Below are experts of layer 5 (counted from 0) of a mixture-of-experts language model. Rows are named router (the router's row for the expert), down (a neuron's output weights, with its number) and show model dimensions 0-191. Each number is 128 + 24 x the weight over its row's rms, rounded and kept within 0 to 255.
Before each expert's rows: a language model's description of what the expert responds to. This comes from a sample of Wikipedia text that the model never trained on.

# expert 57
What it handles: Forms of be and have plus became, originally, eventually, and he or she in biographies, as in "where she was".
router [ 97 111 115 124 156 104  70 109 116 139 131  92 136 144 106 114 148  92 120  91 156 149 108 128 130 114 114 113 143 161 116 131 146 165 140 138 116  98 136 131 122 116 189  97 175 140 141 162  94 132 133 173 145 112 134 146  90 126 138 168 146 116 140 105 109 143  99 158  98 162  96 148  97 141 134  89 136 113 157 124 118 137 133  94 109 147 121 143 134 133 130 132 127 122 121  89 116 111 130 120 113 100  81 152  96  72 169 136 133  45 152 140 132 119 141 118 119 125 147 129 125 128 154  77 154 154 135  74 105 119 115 147 131 106 136 138  80 170 121 120  81 101 141  80 168 143 135 125 129 106 119 170 129 104 115 134 155 133 151 159 167 120  73 150 141 132 117  68 144 130 107 154 115 120 169 144 140 147 104 127 133 146 105 119 105 117 105 116 125 127 115 116]
down0 [128 161 167  65 139 107 132 127 157 105 157 135 139 159 133 137 126 120 120 104 122 107 117 130 129 114 127 135 168 131 139 108 104 127  99 115 136 128 163 110 142 157 124 128  91 117 131 177 151 126 110 100 141 100 186 114  84 102  93 123 144 157 149 141 134  93 112 154  92 120 131 167 166 172 142  84 181 113  69 136 130 136 135 158 129 137 119 140 117 138 126 116 112  95 125 104 114  64 123 149 107 140 142 146 125 122 133 137 146 167  96 146 110 114 138 122  79 141 130 122  88  96 157 173 125 136  80 113 106 109 158 145 114 181 152 112 163 106 178 123 118 123 110 150 145 121 150 145 149 106  96 148 124 134 118 117  82 150 128 193 152 126 123 121  84 144 140  72 148 121 121 133 153  93 124 167 125 132 120 127 142 124 147 154 104 121 114 136 142 127 106 110]
down1 [150 127 128 119 149 148 156 121 160 171 116 116 130 147 137 128 138 128 105 117 133  68 127 149  98  99 135 114 147 121 134 119 128  98 139  85 114 157 127 143 102 138 139 159 111 184 159 150  94 140 103 145 102 124 136  89 109 153 127 114 107 124  88 137 144 132  90  75 140 117 141 138 166 154 109 116 137 160 116 111 153 135 174 115 152 155 149 125 137 100 146 128 152 135 153 133 163 122 144 125 162 109 165 115 129 128 158 149 131 147 132 133 154 130 157 118 135 176 158 115 126 181 159 130 110 178 127 121  83 171 143 134 115 148 191  60 140 165 111 113 139 126 129 104 121 141 134  81 115 119 127 143 152 153 119 119 168 108 154 157 189 129 130 112 102 113 121 154 163 110 125 162 100 101 164 146 121 138  79 161 151 109 141 124 125 111 152  83 139 154 105 112]

# expert 24
What it handles: Short pieces right after a word's first letters in ordinary prose words, such as w-or-ry, mer-ely, inv-as-ive, Fin-anc-iers.
router [116 146 127 113 136 118 147 129 130 117 142  55 113 181 104 119 167 116 142 144 130 129 121 136  94 126  96  95 143 141 114 135 155 164 146 126 174 130 165 114 132 146 152 124 142 139 133 124 118 153  93 182 102 119 153 145  98 182 146 180 120 124  96 115 133 126 109 154 114 146  73 118 145 153 114 121 115  97 171 118 138 125  92 132 135 113 149 165 133 114 136 129 151 168 109 134 117 108 126 126  99 146  87 147 119  92 145 158 129  92 158 105  97  99 140 141 134 142 160 125 144 168 160  82 147 139 166 132  91 114 123 133 129 122 118 153  95 154 128 124  99  82 121  87 139 135 133 138 136 154 149 125 122 124 133 120 161 136 116 155 154 126 102 153 105 142  87  64  84 135  77 161 127 120 141 113 114 155  96 133  93 143 153  98 122 152 109 101 143 103 178 136]
down0 [132 134 171 128 130 115 103 121 197  99 156 124 105  98 144 141 145 135 117 120 108 112 135 123  95 109 141 120 140 117 156 135  93 142  70 141 154 135 132 142 134 145 127 116 128 140  80 109 116 140 132 133 145 155  91 132 159  91 138 150 139 129  60 104 117 129 159 119 135  95 156 144 118  84 121 140 142 131 116 146 120 138  78 111 157 140 158 104 110 129 138 124  96 122 168 128  99 137 155 153  97  94 118 136 114 116  92 132 142 102 125  84 132 131 136 147 160 146  95 170 114 145 124 210 147 132 151  90 138  84  98 107 134 147 120 124 139 116 110  95 162 103 102 112 168 140 128 118  89 133 112 133 157  95 103 142 181 113  96 181 135 181 140 144 123 116 125 114  88  92  86 112 129 129 160 143 126 106 142 100 115 126  77 105 117 113 101 124 131 134 116 134]
down1 [138 127 150 138 120  97 129  83 138 117 111 143 140 141  94 151 140 117 155 101 112 147 143 136 136 125 106 117 166 131 128 122 122  59 151 126 111 132 147 132 128 137 103 180 159 139 131 141 122 125  90 110  99 134 134  90  88  85 109  88 107 164 146 145 148 100 139 128 122 129  97 172 145 119 129 121 100 139  89 145 116 115 156 127 151  80  99 115 147 131 111 104 103  81 134 119 155 131 151 122 125 107  93 104 145 104  95 101 115 125 144 128 141 103 135 132 145  78 114 157 108 129 145 161 146 117 160 139 118 106 108  71 156 136 137 114 159 120 108  94 110 131 143 152 163 133  98 163 157 106 126 120 101 170  88 163 134  83 132  75 106 132 133 136 156 108 128 169 104 138 138 138 115 147 164 106 172 151 165 194 165 153 149 146 113  96 106 134 104 162 109 115]

# expert 56
What it handles: Pieces of biology and medical terms, such as fact(or), cy(totoxic), lym-ph, vent(ricle), cell, protein.
router [128 134 110 102 158 118  95 141 147 136 130  99  96 143 105 151 122  82 129  74 172 158 158 127 128 106  92 120 142 116 140 126 165 135 142 113 128 124 134  95 124  77 189  96 135  91 146 119 136 125 116 191 117 118 185 137 138 181 169 132 136  99 108 136 103 131 136 157 104 154 100 136 135 161 139 111 108  81 159 126 131 154 113 129  96  76 167 184 124 129 130 130 181 127 110 126 127 129 154 135 123 108  84 126 109  73 161 158 148 107 118  87 104  91 128 121 134 140 174 131 130 157 138  81 152 105 122 121 100 100 107 143 126 108 112  99  97 115  83 140 107 126 174 130 123 125 156 131 124 132 139 137 135 122 117 133 163 121 145 118 135 114 110 125 148 120 109  84 104 121 117  94 140 121 140 117  82 144 144 127 118 114 168 109 121 156 129 155 141 113 152 117]
down0 [130 108 127  77 151 112 116 152 131  97 110 114 179  91 148 113  97 130 126 167 116 108 124 155  98 127 143  98 126 178 129 140 119 135 122  94 115 169 112 145 138 165 139 158 132 106 148 131 137 118 130  92 142 129 150 160 104 164 114 141 106 131 143 163 125 100 132 109 158  78 107 112  93 123 120 111 171  64  96 128 124 136 136 142 147  82  95 147 158 122 174 157 136 112 103  96 143 137 116 105 103  99 161 163 164 101 125 128 135 135 111 108 143 148 122 146 164 130 100 138 139 116 138 134 144 115 141 132 120 153 113 116 167 137 113 146 141 168 118 142 116 134 109 154 145 146 146 103 120 138 154  51 129  98 157 115 132 150  78 134 172 147 124  86 136  95 124 131 139 156 159  90 110 158 109 120 107 108  70 126 104 108 189 124 102 111 155 113 113 133 142 133]
down1 [150 134 140 187 109  97 119 144  99 114 119  40 130 134 118 188 145 103 107 170 164 160 119 123 203 147 106 125 148 138 154 141 188 130  97 120 102 124 122 136 133 144 147 109  91 122 131 148  87 134  71 120 138 114 136  95 122 138 127  84 113 130 135 148 144 138 121 118 118 107 153 128 121 111 116  98 129 164  82 153 109 112 138 171 107 177 116 130 138 120 105 160 135 151 131  94 147 115 116 130 111 140 150 168 130 132 124 146 121 142 103 105 164 102 155 124 140 111  95 102 110 106 117 155 108 122 118 114 124 152 137 120 131 139 178 126 139 125 114  75 157 114 121 105 150 142 117 110  95 153 123 154 120 195 136 135 144 131 155 121  96 101  95 130 143 141 129 102  98 117 139 112 158  96 162 143 121 173 124 121 132 115 123  92 139 124 155 113 122  97 120  93]

# expert 18
What it handles: Pieces completing given names, surnames and initials inside full names, such as Mihael-a, Lakshman-an, N. T., de la.
router [122 144 115 105 130 152  93  98 120 124 122  96 136 151 137 122 133 103 114 136 143 115 161 139 124  90 126 137 118 114 110 130 165 121 133 142 139 118 143  92 156  90 152 100 168 103 145 128 141 107 131 156 105 128 159 162 115 137 140 157 146 117 124 159 108 139 104 137 132 148 107 136 135 143 150 138  94 123 145 113 162 125  71  89  77  92 149 138 157 133 125 131 155 153  93 161  81  50 156 131  93 132 127 138 100 123 141 144  91 100 128 112 104 113 136 146 128  90 191 108 112 158 147  68 130 131 119 108 115 139 113 115 140 125 100 102  93 122  99 136  84 111 149 105 145 129 140 107 145 114 126 133  86 146 130 126 131 107 141 113 163 106  97 155 183 154  80  99 121 142  97 111 103 120 180 129 116 171  84 129 160 150 122  75 113 121 102 123 105 106 116 109]
down0 [140  98 154 133 132 139 138 169 150 120 127 123 127 101  82 104 121 168 114 131 144 107 175 126 116  88 149 160 164 189 126 111 113  93 102 127 112 123  89 143 128 133 161 142 123 117 108 148 141 134 158 147 140 143 102 139 159 145 120 155 172  94 107 126 123 129 144  98 147 145 131 136 138 114 137 124  80 119 210 144 139 144 114 146 161 156 100 122 122  92  84 161 124 108  94 110 136 144 178 118 169 142 128 129 124  96 167 149 124 156  96 118 137 134 172 115 165 143 164 105 104 112 148 138 129  90 140 130 100 117 120  66 172 102 141 120 132  84  83 123  86 118 108 121 126 133 171 119 133 123 122 132 124 163  70 109 152 150 136 114 111  93 115 118 137 118 124 132 142 108 147 176 116 121 118 131 118 151 110 118 156 111 136 151 143 134 112 127 174 173 124 121]
down1 [193 141 130 107 163 158 102 117 132 123 108 140 102 185 121 127 106 133 112 167  93 149 137 131  70 112 145 130 118 118  99 117 139  57 147 144 120 136 125 133 126 102 107 119  73 117 184 163 127 129 124 101 119 106 129 135 118 124 120 142 128 163  99 135 123 116 147 148 143 104 173 120 129 165 116 130  94 134 128 145 121 142 176 157  73 175 150 136 131 134  69 131 138 153  94  99 125 106  75 112 108 118 120 160 111 150 148 146 123 152 132 133 110 140  98 100 129 136 136 124 108 119 124 122 141 126 150 175 116 129 163  98  94 116 120 142 151 104 146 126 118 110 106 124 111 171 147 133 100 138 113 113 112 129 102 144 111 131 142 173 142 181 151 128  64 107  99 118 141 151  84  99 143 107 153 101 148 139  90 127 145 115 122 128 143 145 135 142 127 181 150 107]

# expert 8
What it handles: Ordinals, numbers and scores in sports results, such as fourth round, 17th minute, 6–1, championship, touchdown.
router [ 86 135 136 133 141 115 132  80 121 118 143 100 107 146 130 131 157 115 109  84 126 124 163 114 146 116  99 102 127 121 159 113 133 141 154 163 131  85  98 154 106  90 183 125 149 139 108  93 136  95 131 142 122 120 127 112 114 143 165  92 118  80  86  96 152 109 142 129 113 171  78 132 129 158  88  96  70 125 117 103 141 148 127  64 133 114 144 156 154 101 106 129 149 140 110 123  85 130 103 138 135  85 104 139 131  95 154 131 146  87 111 150 138 126  87 131 129 137 182 102 118 153 130  66 172 116 148 130  70 132 111 131 137 124 137 122 100 125 131 112 112 102 121  90 149 113 172  99 149 103 138 135 116 140 116 120 129 140 133 139 145  93  77 134 151 120  83  96 128 154 108 138 106 127 141 145 114 162  93 110 117 137 137 111 136 139 105 117 115  96  99 129]
down0 [150 122 128 131 128  82  96 146  96 137  85 156 112 133 144  79 111 149 120 107 161 137 111 130 162 104 179 114 130 122 130 177 142 141 157 170 124  97 151 133 153 115 180 137 161 109 127 116 116 121 100 169 138 109 145 144 156 146 144 175 107 131 132 174 135 160 108 157 108 139 168 146 153  74 113 135 140 129 125 100 107 174 100 112 152 121 114 135 141 121  94 127 126 147 126 166 105 103 100 193 125 140 128 100 124 130 124 109 124 118 109 110 118 114 131  62 129  92 139 140 123 138 166  74 141  99 117 127 145 152 150 152 111 144 133 168 113 144 145 117 134 106 154 103 133 171 126  86 131 123 139 137 120 145  74 142 166 121 123 165 120 130 131 117 125 120 145  84 145 158 114 117 162 106 143  85 131 147 143 121 184  82 109 114 130 110 119 105 118 145 162 127]
down1 [ 97 161 127 114 114 150 140 132 120 128 165 152 134 104 147 121 115  92 155 129 118  98 130  77 127 133  97 114 174 130 152 137 116 188 114 132 150 118 157  97 115 122 144 136 152 142 106 153 115 179 164 175 145  87 124 108 108 128 134 111 117 130 138 144 175  93 107  93 161 109 140 121 124 133 148  85  98 115 152 110 121 117 114 127  96  70 160  85 137 110 129 149 160  71 180 103 132 108 139  89 160 137 131 150 118 116 159 160 101 138 138 120 121 130 160 103 124 129 117 115 152 122 124 167 110 116 123 117  98  96  84 113 151 102 107 145 105 101 122 175 154 117 108 128 116  97  98 105 128 162 152 125 160 126 142 114 121 163 173 146 104  82 114 112 118 127 106 100 123 157 126 137  97 139 145 106 125 127 153 172 131 130 124 116 144 151 200 112 136 144 102 120]

# expert 0
What it handles: Two-digit pieces in the middle of numbers such as years, IDs, populations and scores, like 19|55, 3904|41|0, 46–44.
router [107 148 125 117 145 148 117 118 114 117 120  78 109 158 128 163 123 104 112  91 122 102 133 112 146 116 140  93 149  97 141 136 169 117 159 126 117 111 145 130 125  88 170  80 163 135 126 104 126 123 125 173 119  97 127 111 128 163 158 112 142 116 136 171 145 118 123 146 155 135  81  92 134 108 148  85  88  96 138  94 150 102 119 120  89 136 156 149 114 119 124 122 165 115 144 141  87 127 115 124  94 150 102 121 128 122 178 175 151  64 121 140 126 119 115 110 118 164 154 115 144 168 133  56 160 101 141 108  84 110 104 126 165 170 112 131 139 138 119 118  97 118 158 115 155 157 171 114 153 124 162 151 126 157 133  95 139 146 124 158 138 110 107 166 140 114  91  99 128 132  84 100 108 107 164 152  92 153 131 122 139 159 114 127 101 143 117 129 120 139 101 137]
down0 [ 94 116 124  68  73 180 156 161  99 130 105 137 120 107 109 169 142 110 196 140 161 122 135 150 133 129 101 104 137 172 131 136 130  99 133 111 110 128  90 124 129 124 154 144 107 144 117 102 152  87 122  99 104 130 134 101 132  73 108 139 167 144 151 115 107  91 113 110 112  97 103 104 131  85 129 130 171 138 101 163 143 102 141 140 109 127 152 124  96 101 184  79 120 128 150 114 122 144 131  95 151 153 133 115 117  87 108 160 133 121 127 133 154 127 159 122 104 137 144 152 170 151 130 134 106 154  91  79 108 133 127 152 117 150 146 119 139  93 122 132 118 163  87 118 123 134  95 164 164 127  90 125 110 150 130 167 170 118 163 125 165  93 153 112 125  92 146 114 124 134 133  91 104 144 123 110 131 123 129 148 116 153 137 137 108 111 101 133 100 110  90 126]
down1 [103 132 119 144 127 120  96 153 137 137 156 149 126 102 157 147 169  88 132 116 144 131 121 119 127 105 107 128 132 116  94 125 125 123 145 122 140 116 129 131 133 128  86 170 118 172 159 128 165 149 147 130 146 137 145 104 149 120 113 137 147 115  76 141 121 142 117 139  96  96 141 114 101 175 128 118 132 147 146  95 117 163 106 137 133 131 143  94 125  74 146 139 132 126 150 136 158 113 150 134 147 101 116 109 147 110 141 104 115 154 118 108 159 150 179 100 134  77 145 137 143 118 139 255 125 120 165 144 142  91 147 128 128 150 151 174 144 130 133 116 114 106 140 137 122 154 131 131 118  88  69 143 143 123 148 116 156  92 156 130 152 134 117 134 110 134 113 154 144 127  94 155 118 101 181  98 142  93 115 120 118 113 152  78 155 146 159 111 103 154 114 118]

# expert 1
What it handles: First capital letter or capital cluster of foreign place, club and person names, such as M in Moldova, B in Botev, GER.
router [123 104 146 124 173 114 127 124 101 127  85  92  89 131  84 119 134 126 111 106 139 104  96  88 109  88 131 126 164 134 162 140 128 102 164 120 118  93 121 117 121  80 184 128 161 127 119 103 128 124 131 153 111 122  89 137 108 117 137 143 106 100 128 130 128 141 119 163 132 161 138 140 149 111 115  81 109 154 165 132 150 168 126  98 148 120 154 142 137 100 113 170 129 123  89 126  80 156 121 129 108 134 136 142 146  84 164 132 125 102 128 148  81  81 115 136 109 138 175  93 121 147 124  54 195 107 164 106  93 117 137 120 134 134 106 115 115 119  95 103 131 104 116 123 155 142 143 104 153 116 148 159  89 118  69 120 163 103 145 125 162 109  90 152 142 117 134  93 136 160  90 119 113 127 164 151 103 148 123 133 124 123 125 121 108 147 112 117 122 123 115 108]
down0 [103 114 157 131 169 167 168 132 158 131 119 106 123 107 161 118 129 115 144  94 132 151 106 100  99 117  91 111 116 139 155 106 170 111 118 134 113 128  46 152 127 168 174 127 135 156 139 145 113 126 144 148  93 108 147 109 165 149 106 152 138 123 118 129 165 144 122 104 161 108 118 146 159  70 154 112  92 103 119 127 124 180 122  80 145 108 134 116 121 137 157 104 118 127 106 138 149 115 132 125 119 139 113 131 130 132 113 117 139 124 152 154 109 119 100 152 133 148  66  64 118 162 108 161 131 116 147 119 143 128 130 133 120 111 152 151 160  97 148 134 155 150  75 121 112  77 127 181 146 154 153 153 103 123 165 151 136  92 136 108 177 159 149 146 114 125 159 118 118 136 129 137  94 125  87 118 142 119 113 122 165 117 122 130 127 123 147  77  94 138 103  99]
down1 [123 171  94  95 111 126 126 104 104 150 147 100 108 131  82 170 154  97 125  68 177 151  93 109  98 133 134  76 147 148 139 140 106 124 126 115 121 123 113 128 123  93 129 141  98 141 131 131 167 103 102 118 119 101 113  94 159 104 109 156 139 109 116 147 102 113 115 152 145 186 144 113 128 164 186 124 108 133 145 135  59 135 152 111 123 157 119 137 144  69 110  94 106 125 152 103 112  87 135 114 110 111 114 143 139  96 139 148 150 145 135 125 137  85 124  82 164 108 128 140 142 103 143  63 138 123 121 109 116 139  95 110 144 128 115 103 157  96 104 125 144 101  59 107 154 136 177 116 115 122 121 118 126 133 110 171 153 101 118 138 121 130 105 141 144 141 155 119 132 122 126 163 116 126 122 145 137 132 163 109 114 109  94 167 133 129  92 126 106 106 141 140]

# expert 46
What it handles: Syllable pieces inside Indian and Muslim personal and place names, such as -um- in Sasikumar, -and- in Jayachandran, Singh, Khan, -pur.
router [118  96 110 100 154 111 124 112 133 135 108  88  92 146 124 154 148 112 101 106 153 174 147 137 116 134 125 140 113 120 134 133 181 126 129 126  98 100 132 121 138 115 157 121 182 123 103 127 145 152 130 168 117 110 136 149 104 150 189 172 129 137 153 103 147 117 124 126 105 119 103 160 136 154 115 130 138  97 133 122 166 121  97 139  92 111 131 151 137 125 140  98 147 124 134 126 131  89 107 130  98 121 107 139 101  69 162 112 168  68 113  86  92 136  97 108 141 113 152 132  98 183 126  88 161 161 130 107  97 117 127 120 137 135 114 121 103 150 116 116  64  64 128  90 114 137 130 119 129 124 152 155 133 131 146 115 140 145 116 114 112 104  94 142 150 149 101  73 112 139  78 133  96 151 185 149 103 156 135 145 129 137 140 149 114 122 124  91  85  99 127 125]
down0 [ 84 111 139 121 132  97  85 132 113 207 120 103 110 142 151 121  87 120  91 184 133 147 105 155 126 138 103 124 134 128 111 119 112 123 146  86 145 105 127 135 143  94 171 174 129 134 124  96 127 137 149 104 116 148 135  90 130 143 160  83 150 130 138 123 118 149 131 102 150 143 142 154 114  95 139 116 117 159  97 136 113 122 119 114 117 142  60 116 149 129 120 120 124 129 121 150 134 132 121 127 133 111 117  96 161 124  92 117  95 154 159 146 159 103 114 123 100 158 132 103 126 130 131  99  90 131 152 121 159  91 174 134 108 103 141 123 150 120 137 141 166 149 123 148  90 151 107 155 174 153 194 110  93 129 126  97 106  92 127  55 166 135 108 101 115 122 108 127 159  99 157 108 125 119 160 156 126 144 115 131 100  82 150 130  79 149 134 142 121 116 123 137]
down1 [136 108 154 137  76 112 164 141 164  95 109 143 104 161 120 119 174  87 175  59 123 146 124 139 107 106 153 163 117 133 136 134 154 154 139 127 140 116 121 131 165 152 141 132 145 112 114 123 129 199  97 174 112 118 109 125 114 115 112 183  93 132 128 103  87 144 139 129 130 101 165 130 131 118 125 146  95 120 112 122 131 120 139 152 139 131 107 107 143 152 104 147 171 135 175 142 147 117  85 164 163 105 123 119 125 142 148 169 152 129 140  59 121 164 130 110 129 137 107 134  86 134 135 175 131 142  89 136 120 153 142  77 119 137 124 115 149 121 138  93 128  93 122 141 134 104 127 112 153 156 113  90 133 131 103 120 138 136 136 132  57 132 137 166 125 156 105 105 131 147 108 156  84 106 111 138 116 116 106  73 142 133 122 176 120 142 127 118 116 138 115 141]

# expert 63
What it handles: Suffixes and inner pieces of Slavic and other foreign surnames, like ov, ić, kov, ski, sson, as in Morozov, Cibulková.
router [ 96  99 129 138 169 106  92  96 123 111  98  65 103 136 126 139 154  87 118  99 148 134 132 132 115  96 141  89 125 140 146 121 165 142 146 127 124 103 136 119 129  83 154 103 158 120 125 125 157 118 127 150 125 106 133 148 138 147 160 161 151 138 130  90 126 129  94 144  93 140 101 123 158 184 114 117 138 102 164 100 147 112 100 102 115  89 169 148 141 127 131 130 152 123 121 131  98 113 130 146  92 134 110 138 115 104 139 138 124  81 135 119 128 108  90 136 128  99 139 104 127 176 134  65 164 146 110 111  82 146 120 119 156 103  93 112 116 160 115 154  68 100 160  91 163 135 166 151 143 135 150 137 128 137 135 129 146 139 135  94 140 106  76 145 172 120  80 114 115 108  84 130 137 131 195 149 120 163 129 142 116 157 118 145 105 128 124  94 125 106 144 111]
down0 [102 140 159 103 127 106 130  81 126 123 144 126 107 140 122  89 122 103 155 175 120 160 156 134 156 133 144 139 140 136 179 178 136 154 156 170 109 144 149 117  84 133  96 131 118 133 156 126 161  75 105  83 143 141 150 129 124 138 108 114 164 123 148 139 150 106 143 104 126 148 167 146 174 160 132 116 151 125 141 136 103  90 152  95 144 154 129 102 143 169 118 149 131 110 137 118 127 143 132 125 118 100 131 127  83 141 130 127 102 142 153 140 105 127 130  88  92 145 144 170 151 130 125  74 126  93 110 105 105 159  81 134 154 101  68 115 128 139 165  97  68  94 130 138 104 122 146 137 120 117 117 104 158 114  65 114 143 112 103 116 148 129 106 140 155 132 138  95 131 165 130 142 117 152 154  94 118  88 127 114 138 162 128 160 150 134 127 169 105 100 106 129]
down1 [138 144 144 134  86 153  65 142 100 120 111 155  93 158 149 127 160 133 116 131  92 110 150 158 111  97 103 112 103 143  98 113  99  93 100 113 134 122 131 112 164 157  89 153 125  96 114 102 152 127 150 150 149 145 105 152 123 109 167 163 149 143  74 139 131 124 122 128 117 133 135 118 122 153 115 140  94 102 141 158  78  92 134 172 113 127 120 139 159 138 138  98 112 132 179 110 131 139 136 134 145 130 149 119 144 125 148 110 157 155 138 133 120 132  92 112 109 185 154 126 128 154 126 217 149 121 153  91 129 132  97 121 162 154  96 114 104 155 105 121 144 123 105 110 147 130 155 173  99 114 116 126 133 119 111 119 121 132 102 143 102 120 157 116 104 103 115 159 129 123 131 110 114 149 144 120  97 158 112 156 122 169 138  81  96 100 142  55 141 161 153 132]

# expert 55
What it handles: Verb stems right after a subject in biographies and company histories, such as took, served, moved, develop(s), gather(ed).
router [113 147 132 151 150  99  73 150 160 123 146 114 111 134  88 142 172 102 104 123 129 143  83 137 119 131 134 114 124 162 164 138 139 160 136 111 140 109 112 112 138 134 171 127 187 132 125 125 143  98 108 160 102 145 179 149  88 151 173 166 146 104 134 138 144 106 126 121 107 148 104 148 129 137 131 114 118 129 155 123 148 154 137 103 118 120 167 151 113 130 126 133 159 149 125 110 135 104 132 109 142  91 112 114 123  89 132 138 138  87 149 134 144  96 100 118 124 103 171 112 126 156 173  64 175 136 159 123  98  97  89 121 141 126 103 139  85 139 138 102  66  96 136 109 165 146 129 138 149 146 141 179 113 121 121 127 146  99 110 100 147 137  77 158 129 113 120  55  96 133 123 150  93 141 158 134 119 138 111 127 111 161 153 105 116 142 126 122  81 131 136 137]
down0 [127 158 144 123  69 148  68  96 126 127 108 131 121  96 166 100 128 112  81 120 136 109  96 133 149 137 113 109 129 120 149 137 123 129 113 169 123 145 102 171 111 113 130 145  91  97 112 141 143 126 128  98 112 173 133 142  39 134 148 108 104 134 129 160 182  66 135 109 109 132 115 149 130 108 134  99 191 125 112 144 120 126 122 117 117 182 142 160 134 173 106 144 127 151 131 143 130 123 140 102 120 164 125 138 143 138 163 147 107 110 102 102 114 121 139 151 136 106 136  94 136 121 138 191  76 132 133 106 145 127 120  97 115 143 140 166 138 119 128 127 105 157 146 146 123 148  98 155 142 131 133  97 140 117 104 127  75 124 141 104  92 127 144 106  82 100 101 161 130 132 128 103 145 146 142 181 135  95 127 118 122 139 110 160 113 179 125 123 121 150 133 112]
down1 [178 144 113 110 119 117 136 130 135 161 130 114 109 143 110 125 152 137 110 171  98 107 114 113 130 115 138 146 182 150 124 166 153 100 119 107 165 129  90 115 120  91 137 147  91 112  89 200 152 110 156 142 100 136 155  99 117 137 173 140 122 114 112 176 161 129 104 149  88 147 104 135 130 155 115 127 113 125 158 129 128 136 153 161 134 171 127 133 108 132  99 125  97 161 149 123 120 126 124 155  94 104 103 159 159 127 146 123 126  79  79 126 130 130 124 119 132 104 159 151 127  96 145  79 152  81 112 128 106 150 154 129 170 161 113 103 132 106 125 103 110  71 118 169 156 148 141  80 147  94 131 141 120 140  98 117 114 143 116 100 151 153 138 127  96 145 106 146 135 171  87 159 120 134 166 118 130 149 138 172 124 117 129 123 147 135 140 160 111 171 150 144]

# expert 62
What it handles: Single capital letters, often vowels, beginning place names and foreign words, such as A(egerten), A(very), U.S., E(scuela).
router [128 119 156 119 162 139  90 131 123 165  99  72  95 160 109 128 141 116 106 143 157 111  91 117 118 104 162 111 134 123 115  80 134 115 155 125 114 103 148 132 134 122 189 100 139 112  89 133 116 121 115 159  89  90 147 140 112 121 144 135  84 108 122  99 130 145 110 145 131 130 126 122 141 132 145 101  98 142 163 157 137 163 119 108 121 107 143 150 142  98 127 139 119 144 127 139 107 143 118 184 145 129 133 130 159  76 159 165 126  83 166 125  92  94 125 128 118 150 178 112 182 177 151  80 152 124 133  88 122 107 137 145 122 123  88 151 138 134 102 104 112 115 160  85 168 132 169 105 153  94 153 143 106 110 114 135 168 134 122 165 138 153 120 145 117 131 110  88 144 153  88 141  86 153 145 132 101 164 100 109 137 116 117 144 113 135 104 111 104  90 135 130]
down0 [126 113 147 175  63 139 107 161 184 140 122  79 125 135  79 126  98 117 158 105 137 123 136 103 124 134 171 127 122 114 148 103 110 114  91 123 152 131 100 118 164 104 155 132 100 138 118 123 130 100 149 142 146 159 153 124  92 123 114 139 160 139 128 123 147 147 124 134 178 143 149 139 102 111 186 102  90  95 101 137 133 151 110 167 138 146 128 108 155 134 151 152 135 126 114 155  99 119 111 129 149 121 126  92 144  99 155 113 100 138 117 145 110 122 166  89 140 129  67 156 151  99 200 170 125 136 147 109 106 137 152 111 142 125 125 176 156 137 129 115 102 147 116 165 129 109 124 129 126 152 120  84 111 134  79 130 133 154 106 115 109  72 149 119 108 107 100 177 135 129 150 112 121 120 125 129 115 148 145 135 100 171 135 127 118 165 159 108 125 116 135 175]
down1 [ 83 135  95  99 129 105 131 119  79 176 129 162 135 124 117 131 129 115 105 126 148 122 131 110 126 146 118 139 113 126 135 113 137 130  93 105 140 128 159 127 127 154 129 119  83 157 122 125 128  94  94 101 157 136 117 132 161 133 130 144 129 129 139 132 116 130 121 131 117 146 121 109  95 181 100 151 137 101 122 141 141  76 122 128 146  89 139 104 114  91 160 123  83 129 138 140  89  89 159 122 107 112 162 128 155 134 106 126 119  98  98  93 150 158 155 107 132  98 178 131  89 126 144  92 102 149 121 101 125 161 140 174 173 123 188 155  73 125 134 167  84 159 134 147 113 147 118 107 140 164  87 151 123 154 149 110 150 124 106 105 109 101 102 118 114 121 127 134 102 177 124  98  80  76 107  92 132 119  94 124 128 143  97 100 127 140 170 124  91 138 108  96]

# expert 20
What it handles: Word-initial pieces like San, En, trans, pre, dis, non, often in tables and sports statistics, such as San Francisco, Encyclopedia.
router [112 148 145 151 153 141 120 138  98 169 107  75 117 169 140 140 182 142 109 126 158  93 118 121 146  94 128 117 129 152 105 130 161 135 171 128 134 133 114 114 159 117 145 147 153 142 118 146 104 122 105 142 115 117 125 105 138 158 149 146 126 110 127  66 136 128  99 140 117 125 101 134 159 164 153 120  53 130 140 153 144 146 152 110 119 106 142 148 162 117 137 102 132 165  81 135 121 122 115 157 133 116  94 126 160  98 183 176  95 123 141 105  85 115 104 101 111 121 162 117 153 158 128  58 134 146 139 102 113 119 134 120 127 155  94 141 129 145 101 118  96 109 148  73 142 153 163 121 182  99 123 131 125 138 118 169 118 154 133 117 100 119 122 141 120 119 119  59 116 160  90 137 105 106 138 128 131 148 123 140 159 129 147 118 129 166 151 157 119  98 150 118]
down0 [162 167 120 105 142 111 109 119 156 106 150 124 150 115 165 126  99 128 116 106  98 153 123 105 156 128 142 107 131 162 177 119 116 145 111 115 120  88 115 115  84 147  98 137 130 107 161 150 174 145 148  70  90 133 130 135 125 128 139  93  78 131 114 178 102 104 175  97 128 135 179 140 118 176 153 127 112 152 138 132  80 111 100 138 117 128 110 162 139 130 156 114 125 133 129 105 132  58 147 111 105 124 107 139 172 157 176 144 141 138 122 133 131 102 125 127 110 106 124 107 133 108 152 144 139 146 165 121 119 129  98 132 119 131 126  99  95 122 145 126 109 148 112 132 109 152 136 140 117 133 131 161 117 137 123 134 134  66 114 160 142 142 147 148 134 159 188 181 110 113 158  96 127 126 177  89 122 118 112 112 117 135 162 139  82 114  83 120  91 154 133 117]
down1 [142 137 121 125 193 116 125 143 145 113  97 162  71 150 117 134 121 125 110 130 125 177 163 106 126 130  91 148 158 160 133 101 153 121 119 113 133 139  97  87 135  86 130 107 139 125 147 145 181 122 184 138 135 132 126 132 108  69 116 120 170 111 169 113 119 112 179  93  82 115 103 151  80  93 129 165 181 139  95 131 113 109 125 120  86 177 123 142 147 130 167 116 126 113 148 131 130 115  94 130 115 135 136 111 127 130 128 143 108 143  69 121 133 135 146 116 103  79 111 119 130 143 126  78 118 132 117  99 129 137  99 145 138 137 120 161  99 132 131 137 164 106 118  95 125 149 138 111  86 102 158 157 141 144 128 101 134 117 102 103 140 129 159 129 122 118  84 113 126 117 180  99 154  93 108 112 125 116 168 123 112 184 146 137 137 156 114 125 111 110 127 137]